{
  "d_shared_expert": 128,
  "normalize_top_k": true,
  "lr_router": 0.000636,
  "norm": "layernorm",
  "lr_head": 0.0127,
  "seq_len": 512
}
Below are experts of layer 6 (counted from 0) of a mixture-of-experts language model. Rows are named router (the router's row for the expert), down (a neuron's output weights, with its number) and show model dimensions 128-255. Each number is 128 + 32 x the weight over its row's rms, rounded and kept within 0 to 255. Numbers have three digits each.
After each expert's rows: "comes before" lists some tokens at least twice as common just after its tokens as in all text. This comes from a sample of Wikipedia text that the model never trained on. Tokens count by the router's weight.

# expert 66
router:127115115101132103104150158139161118146087133134155105103101123118155148160097088086134102137139163068106115150144045121116117093089163150092166150118125094137115125169086122143082138164113114129112156070111112170125129135136182165081138095127122136139106149164136122187139100176103149104195082158071143154116122111124171097174136167129100122159134102108111132118142111079080142184184
down0:142162120148106115094142091150095159120168105152063101126145158148159088141112118151128130090180090118098059089079131162100151139144179142130172150118083037188148091163112074107123081101096132078154147085187168158164139151129130135103138114191123121098160143103170154138134140098137179177146121101089135115136134081123140131147063102127116099180118164174141058125155112134084086096090
comes before: " of", " in", ".", ",", " by", " on"

# expert 27
router:065087089120086123129180155138193197129110168145104048114170098082167157128149117121120139113174184131139150125182062114149142121077121159063181136107161122124143150134141133120164147116141124089097149150150137127135141119116154167070170162077099139124125131122092131193101057137089126112115182145080160112131093143075197137138170151143141168110140128082130147124121127060101116161117
down0:113052111178133106176045117107195104107117140113152188161115103105101088104115161172099118151096115143116020159139113177069099078083077099098138086162126064091132122146116129148143126090154123078146179127112114102124151107117190174105092115157126137118103140091117150136127113087123171119180086100130087129091142104158166081122080122132118077136082151120148099097186115128161159138082
comes before: "\n", "-", " =", " Born", " Location", " Coordinates"

# expert 79
router:102113105128154107124171137142121153145136119128159109150134112148121137127121107140128175095143223066131061120175071094148075082055136120095138100095114102142143136180064142115140169155071060113094101139136088100069163136126182132074180146119123161123105066121155138181126074140068127089187126187078157142107121165053157146178104169150205185136140067075121203156133159108111127097135
down0:071071119101113120107086110156046119143120177096087117153085140139114143184109164133133114178114109119134112155061145075109117082160133154084151114134135123084194165137101107170156144124180144119126140156127119184093174136129150135135097150060160144081126086149127123128131069124139112116104123071150083105127123097169198131074091115101092126061098148143176112129139151128078113162136
comes before: "\n", " |", " (", " and", " is", " was"

# expert 50
router:099114065108096126111144123085221124165070156125112098094109097141106103142126114161107116170139197098107098141125030045115161129125115171066189098159123097165159151138071150129124184148130115169094113094153094155133207126164138125082153109091122155139133106149124163187120135106107143113133129200117129124116109132089120195145167193123151114090095086109092140129115117108081147172147
down0:118090097063131101087120161140097081090079133156171106127106131156174127150102119164166176085140135147133114090159133161107035137138087138076094206126172162105138137110159135112107173104124105125215177094144146157109138135137125096165143068143164099107052149153184093126172109156120156178072076140149204110106135131139131086130092103089126159095140165163143052165129078137128072152191
comes before: " |", ".", "0", "5", "6", "3"

# expert 70
router:108095072099129141101133130166208151196084129118084071103118111138164076181140073115131129152128143120151157115135095064139095087117071125108135143162155078135110143158109164127153162141120084169129071172181148138106165163115208161115174157131115153176130125132119091112100091137136196093153217175102160143177117139106119130175148147148160123156098083071117103138126131131082145109098
down0:091154167111104139139142193108104153091159167124139088122115148094126142085151121113115161159153120123159069162027160102143117163154130138141115117121057102103209138069157103192152171118146110158087118089131137099126105117154114119145116103152116119124116144119149170123090089114122138107137168107099130105145096074152130111128085091127157188161091123137169076162145152114107124059114
comes before: " ", " the", "==", "The", "See", " time"

# expert 54
router:130162078097155152114148138123196161132099118185099107045143130156130187115185101137165095140146141062144139149145121091136069089087135167106172155093100135131157159149062139164130150124138097204101177135105114171138181137096131102108167107100155123129137137119111159167077079097066156046135122157120170144141146137110122098188123156112136127166076124117094122101117123063118190174142
down0:058057158174128135137103140137175108111160119123157091178100138168153195076092196058136157114186152107077164089076089064074145139055128144080110161105107161149124138146137138168113070128135159161084119141122126142132172156153123145091104105125151094138091105119166076115130160146096145144181138116129104075152088077115119136114144125070080196118122121121104152199165105135111113075154
comes before: " to", " a", " in", " by", " the", " as"

# expert 49
router:170140061134119094122180133118156201162089154147114082119120135117157154107105100158112129099142176079166114141153060115130083133012082142122145087105134117156131151156098125144115178106141076098072133122131102090126129149162206183077137107065074171123113156127155146160163107137099142119111121176133141140137145097113194152163192153117149118118088111096100175122141130110077132130177
down0:119084109117127114142174099091133118192160143151041150209111096095120128148071128158078151193175182131174152107136175083125129112114159086079097166112120178091172104110108095162091099085096155096093133112190095118099161113105106097140110124201174149197073138097086121129170104142192128138133130108121113118196112087148198128143097141150112124129099168155107117098159085117149101180067
comes before: ",", " |", " (", ".", " in", " and"

# expert 6
router:123133147135125074078169134094162157184120137135113060096148125141196161187145053134122137102129140110149157125128080058153072089068074163081189122099122106160097170126134148129113159114134081132120155150146131156085109105117151188132174138123105174130108153124119140130108122145115193078111168129074156105168115103135139096177132160140195153136124083091132119103130129122115130119133
down0:147153130194140113137095160110154153152135149151156150134119155124154128154112167113102164152170144095159161089135170140131083179135075134120146101134184134096040090081153149093094102135154147146107050128091076149123153097134116131047198099185085128120129168104083125100111142123158157150129129066071093106135145138137107181136122176160128143123181177073116151119103153137150106183114
comes before: "\n", "-", "==", "The", " The", "In"

# expert 69
router:135128116100144139123113113114176179173063138117170043093108117133119139129110042147130130111107155129149143099123122041150142050138098128116138121134157102116107135173067139129122143145177128143090190125189095122118121134178168161114161112061069176128164141112096151164129144129064156075145151170095186156164110160072134113146137177123197117140085062141106135143128151125065161136119
down0:144106131131139172165137171162129186146126097138100139122098119133100119117132106148115162095139198115098116115131147096078160131146095191160098120103107102074141164125093110123174144182120136147139117131084134120122084162119069215146122127115099135095061181120132142117101141156088119138145137197155144071139109090092170106105073119125059106125112123131156068171178121146161119093102
comes before: " the", " ", " a", " his", " their", " its"

# expert 23
router:131141137105152132128174136130170152215129113112110097120108104179188161148109075113138130124147144079136141155111078081159131043095074134088148108137109116151146139129127127149126172122106121141134098133106123160097074182113184208079147114123112166095110118139136111153103132109139143095138175150067144152169144135097143122160144134108168119155089120079152073154144154108113136116134
down0:100131113101090133083119083149168163133123120173078102118145128139143070112152114153122097142172184127089128128165138137156159144140156160156053149147067126103126178156123110154129123181141167049062145140101117133184086097136068147097106133120143158158189164122149093165124124112105107164174151152143074138167123110127123126101114143176190145144089098160099135138140127135144142136050
comes before: "\n", ",", "==", "The", ".", "–"